Experts of a small language model.
Size: 8 layers, width 256, vocabulary 8450, 45.8M parameters.
Experts: 64 experts in each of 4 layers, a sigmoid router.
Training: 763M tokens, 5143 steps.
Below are experts of layer 4 (counted from 0) of a mixture-of-experts language model. Rows are named router (the router's row for the expert), up (a neuron's input weights, with its number) and show model dimensions 0-255. Each number is 50 + 10 x the weight over its row's rms, rounded and kept within 0 to 99.
After each expert's rows: a language model's description of what the expert responds to. This comes from a sample of Wikipedia text that the model never trained on.

# expert 10
router:56 49 42 64 57 55 71 56 38 47 42 45 37 63 58 45 54 43 37 49 49 51 42 56 56 43 55 46 38 50 69 57 58 43 63 50 47 33 54 46 56 46 56 55 57 53 33 40 56 40 62 54 44 46 44 65 52 35 50 70 59 67 41 28 49 66 43 33 43 44 61 63 37 58 48 62 50 49 46 42 35 55 51 47 40 51 76 35 51 48 37 66 52 53 61 51 46 55 42 62 48 42 53 47 41 42 49 45 46 46 51 57 58 45 60 57 46 37 60 55 44 51 54 39 42 37 35 45 53 55 48 62 41 47 48 51 48 55 61 43 52 74 41 48 26 36 43 71 53 20 49 50 30 32 61 63 46 41 61 50 36 46 57 49 73 46 39 65 42 44 33 43 53 55 57 49 42 45 62 55 39 50 39 44 29 55 58 77 51 37 34 44 45 51 69 58 57 55 50 42 45 62 63 40 52 55 56 53 62 50 63 41 52 42 54 43 47 48 36 51 35 57 44 28 67 45 41 55 58 58 46 53 44 52 59 62 49 45 41 50 23 69 47 47 49 64 41 33 50 32 72 44 45 60 58 56
up0:64 55 53 61 30 55 54 46 61 39 30 50 64 50 27 57 49 47 53 43 49 52 64 44 41 56 39 30 45 46 42 52 40 52 49 48 48 35 60 58 50 68 39 46 47 44 33 70 52 53 34 53 31 53 63 61 47 38 47 43 65 37 48 37 49 51 44 47 47 53 52 30 43 54 66 43 41 60 55 28 50 46 58 46 30 47 43 47 40 58 48 57 39 69 49 55 40 55 34 30 51 49 49 37 44 63 48 70 45 66 68 41 30 48 40 44 47 40 61 56 44 49 33 59 30 37 83 36 50 51 33 49 46 29 52 37 51 45 40 47 60 40 57 60 73 53 61 54 39 47 45 50 58 54 44 61 50 57 29 43 67 46 45 60 41 33 60 52 46 57 60 52 34 46 28 39 41 55 51 49 38 37 37 45 62 36 36 59 37 60 65 47 38 35 40 38 63 63 47 39 47 45 46 47 61 47 52 55 47 47 35 59 45 50 58 46 55 62 53 42 45 47 41 38 50 54 54 66 44 54 62 44 56 53 52 61 45 52 56 52 54 48 45 43 49 43 41 48 66 70 59 55 54 49 60 48
It responds to: Commas ending introductory phrases and subordinators starting clauses, such as As of 2010, ..., which, where, when, although.

# expert 29
router:43 35 48 50 54 63 65 37 53 43 52 32 63 65 63 23 39 40 49 39 56 39 51 54 48 65 50 52 57 46 47 47 37 42 48 56 44 28 53 53 42 47 47 54 49 43 41 47 37 51 59 60 37 30 42 53 43 63 52 70 28 51 41 39 47 47 49 53 45 30 56 48 54 50 58 52 57 52 54 51 41 62 54 44 61 46 50 53 55 46 34 64 52 55 70 57 45 59 29 63 65 57 55 69 36 53 28 51 45 45 56 59 50 50 46 59 56 30 49 64 73 68 49 42 38 54 51 41 63 31 67 59 42 48 60 51 44 68 65 48 40 65 50 62 42 37 33 45 56 24 50 49 51 36 56 65 54 45 60 57 36 42 55 39 70 58 44 46 42 54 39 44 48 50 53 73 43 46 58 57 37 58 57 36 52 45 61 52 58 39 51 46 44 73 69 51 45 52 47 46 56 57 35 44 54 56 52 59 61 53 39 60 58 47 55 55 38 46 41 38 57 49 49 43 40 37 35 53 59 68 43 55 58 44 49 35 44 49 48 39 48 56 58 52 75 60 36 37 58 33 60 37 36 49 56 62
up0:53 51 31 39 49 49 57 73 42 56 59 46 46 51 53 68 53 44 69 49 43 46 44 37 37 60 33 40 54 36 68 62 47 60 56 69 38 47 62 36 55 53 60 51 53 50 55 58 60 50 52 48 43 45 44 59 40 49 50 41 51 47 51 40 51 41 54 63 49 35 50 34 44 33 33 60 42 47 51 61 50 47 35 39 55 65 44 29 59 45 45 47 58 67 57 33 53 60 47 55 46 24 35 25 51 55 62 47 37 53 39 53 70 57 64 40 58 45 52 32 55 61 32 49 35 58 47 47 60 49 52 48 38 43 51 51 52 42 68 44 36 57 55 59 50 39 69 41 58 55 65 25 47 45 55 60 57 35 48 54 55 47 47 67 46 35 56 40 63 49 57 38 34 65 58 52 50 45 64 40 45 66 52 56 44 40 32 49 47 45 63 52 60 54 57 53 58 46 62 55 31 55 49 42 44 32 68 32 37 54 50 45 67 64 31 43 51 66 39 55 53 57 38 61 37 60 40 54 45 42 61 54 33 34 51 53 34 70 46 64 50 60 41 44 47 55 62 61 55 44 54 47 48 48 48 37
It responds to: Middle pieces of long learned words before suffixes like -ic, -ical, -ation, as in clin(ical), hydrol(og)y, pr(act)ice, soc(iet)al.

# expert 42
router:46 47 43 48 45 54 68 38 51 37 49 36 42 63 52 38 40 43 51 54 57 42 41 41 57 65 46 56 42 59 53 53 55 42 53 55 47 50 40 59 66 55 74 43 59 71 45 50 54 29 44 45 52 37 43 43 64 65 55 71 44 63 40 58 57 43 35 46 67 50 49 46 56 50 50 59 47 52 41 57 53 63 41 52 48 47 53 25 52 64 39 63 55 61 49 52 41 40 38 47 59 42 42 52 30 52 42 36 32 55 34 61 48 35 54 56 34 40 51 64 64 73 46 46 51 37 44 42 69 52 60 60 54 64 53 33 48 68 53 39 50 53 52 50 43 65 41 47 53 32 57 51 33 59 54 64 38 48 53 43 32 35 51 47 62 73 37 59 47 63 37 42 46 53 67 58 72 57 63 46 35 51 52 52 56 51 56 59 57 38 49 69 35 46 52 63 42 46 46 58 60 65 52 38 65 34 60 63 64 35 49 61 49 62 52 45 60 54 29 51 55 49 47 44 52 36 37 55 52 55 62 41 49 35 51 41 54 51 65 52 49 52 66 34 61 63 53 41 59 40 69 57 49 51 73 49
up0:32 50 39 50 41 79 52 57 49 45 57 40 37 49 49 47 60 40 45 56 42 53 52 63 57 37 44 57 61 58 55 60 61 50 50 56 64 67 39 34 51 40 43 46 52 56 55 53 60 54 47 62 45 36 50 55 41 53 50 52 36 61 56 55 64 41 49 53 50 54 58 50 35 65 43 44 44 47 60 51 43 53 24 68 59 41 67 32 55 47 59 58 44 57 63 43 42 61 52 45 41 58 41 45 69 48 55 48 53 62 46 53 45 58 58 56 21 65 55 47 40 42 36 72 54 52 53 56 40 37 48 59 56 51 47 55 41 34 41 67 55 56 78 58 40 67 48 63 42 56 48 53 62 61 53 54 28 42 47 49 37 53 52 57 49 61 38 44 42 65 43 48 65 49 48 38 53 57 40 44 46 37 50 31 53 48 55 57 69 48 36 46 50 36 49 65 69 48 41 36 69 50 74 49 66 51 58 51 60 49 47 53 35 69 50 55 44 42 64 49 61 69 47 33 37 72 46 51 51 54 34 65 59 45 64 45 60 54 46 62 35 43 47 38 69 42 56 42 46 62 58 56 52 56 33 61
It responds to: Word-internal pieces with a vowel and consonant cluster, inside names and rare words, e.g. st in upstairs, umb, ett, inn, ord.

# expert 21
router:53 43 53 61 55 68 62 37 44 58 54 56 42 77 40 37 40 41 40 51 49 40 56 48 52 38 43 42 30 40 57 59 49 55 45 44 40 55 60 45 55 55 45 37 56 63 39 58 42 42 52 64 53 37 50 40 60 52 64 57 53 47 57 48 41 52 31 43 63 38 58 51 44 41 47 54 52 60 56 33 50 65 56 50 46 46 54 41 48 59 42 54 48 59 53 60 45 49 38 44 56 38 45 51 35 48 37 37 31 54 46 51 42 32 41 34 54 37 45 55 42 73 56 47 35 51 38 57 60 62 61 50 26 55 59 29 49 58 62 50 43 63 58 46 50 50 33 45 58 35 54 42 44 34 55 61 53 52 52 52 48 43 48 40 62 50 40 49 32 55 28 48 58 39 46 72 69 58 48 56 43 67 61 37 60 58 47 56 35 37 31 59 35 54 53 72 42 52 57 40 47 73 57 44 44 34 36 45 50 45 54 49 47 57 57 36 56 46 48 40 51 37 44 24 63 33 55 48 57 58 41 35 52 52 53 46 57 69 31 48 37 58 46 46 78 58 53 40 52 45 75 48 42 61 55 61
up0:39 56 62 19 44 63 44 52 58 39 23 54 53 22 46 37 52 45 68 60 37 53 64 68 59 56 56 52 47 57 41 63 52 44 60 55 57 43 47 56 52 57 57 56 43 45 61 47 47 55 50 49 33 53 57 68 53 32 42 52 52 40 45 51 33 55 66 45 39 56 52 51 68 54 54 36 48 42 54 71 44 56 75 59 39 51 65 39 51 40 32 58 61 32 48 54 58 40 52 58 76 42 32 50 45 48 37 57 56 61 34 57 65 53 51 61 49 60 46 54 46 65 55 67 42 34 57 52 61 49 74 52 50 45 47 56 48 61 50 31 61 50 59 50 40 29 58 41 38 44 59 51 37 71 54 43 58 39 52 50 49 41 60 39 41 53 60 42 57 44 39 53 41 33 50 50 44 42 49 39 53 43 21 52 30 52 46 43 52 57 61 48 41 42 44 56 45 42 42 68 25 53 51 39 53 40 57 40 45 54 63 40 44 49 59 28 43 48 52 59 37 41 53 53 44 46 45 29 53 61 52 43 59 57 36 44 53 54 59 52 53 41 51 59 53 52 62 61 49 60 51 43 43 43 43 51
It responds to: Middle or root pieces of Latinate verbs and nouns, usually followed by ing, ed or ment: fulf-il, en-act-ing, Am-end-ment, develop.

# expert 7
router:54 40 55 46 61 55 51 43 58 46 59 45 42 58 56 44 49 30 43 46 49 53 51 57 59 48 53 49 36 46 54 47 44 38 65 61 56 46 51 60 49 42 56 50 39 54 52 53 30 41 57 51 59 52 69 47 52 33 60 65 40 63 50 43 68 76 40 42 60 61 54 51 55 54 55 52 37 44 44 46 43 47 40 46 35 57 57 50 48 47 37 57 49 60 62 54 35 51 58 60 54 44 45 44 29 63 37 43 54 33 48 61 45 42 54 33 39 44 41 69 44 60 32 41 50 54 46 43 67 43 61 71 42 57 56 36 44 48 67 57 42 60 54 60 52 52 44 53 40 48 53 39 52 64 48 58 36 37 60 47 43 41 66 52 48 45 39 60 38 58 41 39 43 35 60 61 43 42 62 68 50 60 56 39 43 68 52 52 59 47 49 46 39 38 64 52 41 51 70 37 55 48 54 34 46 46 56 34 60 37 44 62 41 41 66 58 53 59 51 40 26 47 37 23 68 46 53 66 57 49 41 53 62 40 53 34 61 45 36 52 33 59 35 26 42 74 46 29 45 38 60 43 34 40 61 67
up0:48 54 57 62 62 29 51 46 49 57 41 47 31 30 44 55 49 51 51 37 43 52 48 48 56 56 65 36 29 69 53 59 50 49 47 52 41 61 52 55 41 29 51 52 46 58 59 61 50 28 40 42 49 36 43 51 32 52 36 56 44 44 57 48 47 46 56 62 46 70 48 41 61 41 61 34 54 46 46 48 42 53 42 61 42 36 36 56 50 56 56 64 58 68 74 46 48 49 30 51 58 49 44 64 64 56 60 43 65 35 56 61 45 49 57 57 45 61 41 44 70 44 44 57 47 45 37 28 56 61 46 56 50 53 77 50 41 31 63 61 37 37 70 47 39 68 40 48 56 48 43 53 40 57 62 45 54 49 50 50 49 45 66 28 44 58 36 39 47 59 40 56 39 48 61 52 56 60 48 61 42 41 31 42 50 47 68 52 82 42 51 43 45 44 35 52 56 56 46 50 52 69 63 45 51 57 39 63 62 52 35 47 60 56 66 32 52 44 51 50 37 64 35 54 47 38 53 58 44 57 31 56 59 65 60 62 49 46 59 49 53 44 39 37 56 40 49 64 49 72 48 46 54 50 40 54
It responds to: Syllable pieces after an initial consonant in East Asian names and places, such as ang in Guangzhou, Hong, Kim, ou in Zhou.

# expert 22
router:48 27 56 51 45 50 61 35 60 48 51 52 33 48 45 50 43 60 48 44 62 51 68 49 47 49 56 53 40 54 51 48 47 34 59 73 37 53 53 43 62 62 59 60 59 44 47 60 40 44 60 46 51 36 49 54 68 42 48 66 37 55 46 43 75 53 40 32 54 34 35 57 57 51 47 48 48 55 30 44 45 50 59 49 45 40 55 28 51 47 30 59 57 52 57 47 24 59 44 63 56 53 41 50 45 38 40 37 49 47 60 49 48 31 52 56 58 39 49 60 46 47 40 43 58 55 51 51 53 48 55 64 37 56 58 51 54 58 46 46 43 57 48 40 40 55 55 57 58 41 42 49 42 61 66 59 49 51 55 49 28 38 62 34 56 43 41 66 49 59 42 23 65 49 42 58 45 36 67 56 24 61 58 58 36 53 54 61 32 45 41 48 27 43 49 48 54 66 40 40 61 53 49 49 46 59 58 45 51 46 40 50 38 51 42 29 40 42 36 43 30 49 46 26 70 37 30 69 37 71 52 46 56 42 40 54 58 56 54 56 40 53 49 46 48 49 46 25 59 34 59 52 61 64 56 59
up0:57 55 51 40 40 46 62 38 47 44 41 49 53 44 51 39 48 54 50 37 46 38 35 37 48 39 51 58 42 43 64 57 51 46 51 57 45 62 38 52 61 63 36 49 49 62 45 65 41 47 48 64 52 55 50 41 57 53 55 39 33 53 28 63 65 70 50 55 51 46 40 48 50 73 62 52 45 46 26 61 57 60 44 52 43 65 53 43 38 59 58 20 60 48 42 44 54 68 48 55 70 56 38 45 33 60 45 49 55 63 48 51 54 44 45 42 47 58 35 52 69 36 69 42 44 36 48 51 59 30 32 49 43 49 37 58 45 47 46 56 62 41 47 33 45 45 46 42 39 53 49 41 57 66 41 66 46 57 39 58 37 50 60 56 57 44 21 53 41 63 42 49 55 54 36 58 33 44 54 53 50 47 58 49 54 76 47 49 55 56 50 70 49 49 58 52 38 51 40 16 37 43 54 57 43 44 51 46 58 51 47 70 69 39 48 69 41 52 55 55 47 60 76 42 47 42 65 77 51 46 48 54 52 67 50 46 51 36 42 52 42 40 45 48 55 56 47 55 41 36 58 60 61 45 62 56
It responds to: Commas, and, or, semicolons joining list items or clauses, including infobox career and education lists (schools and hospitals; High School;).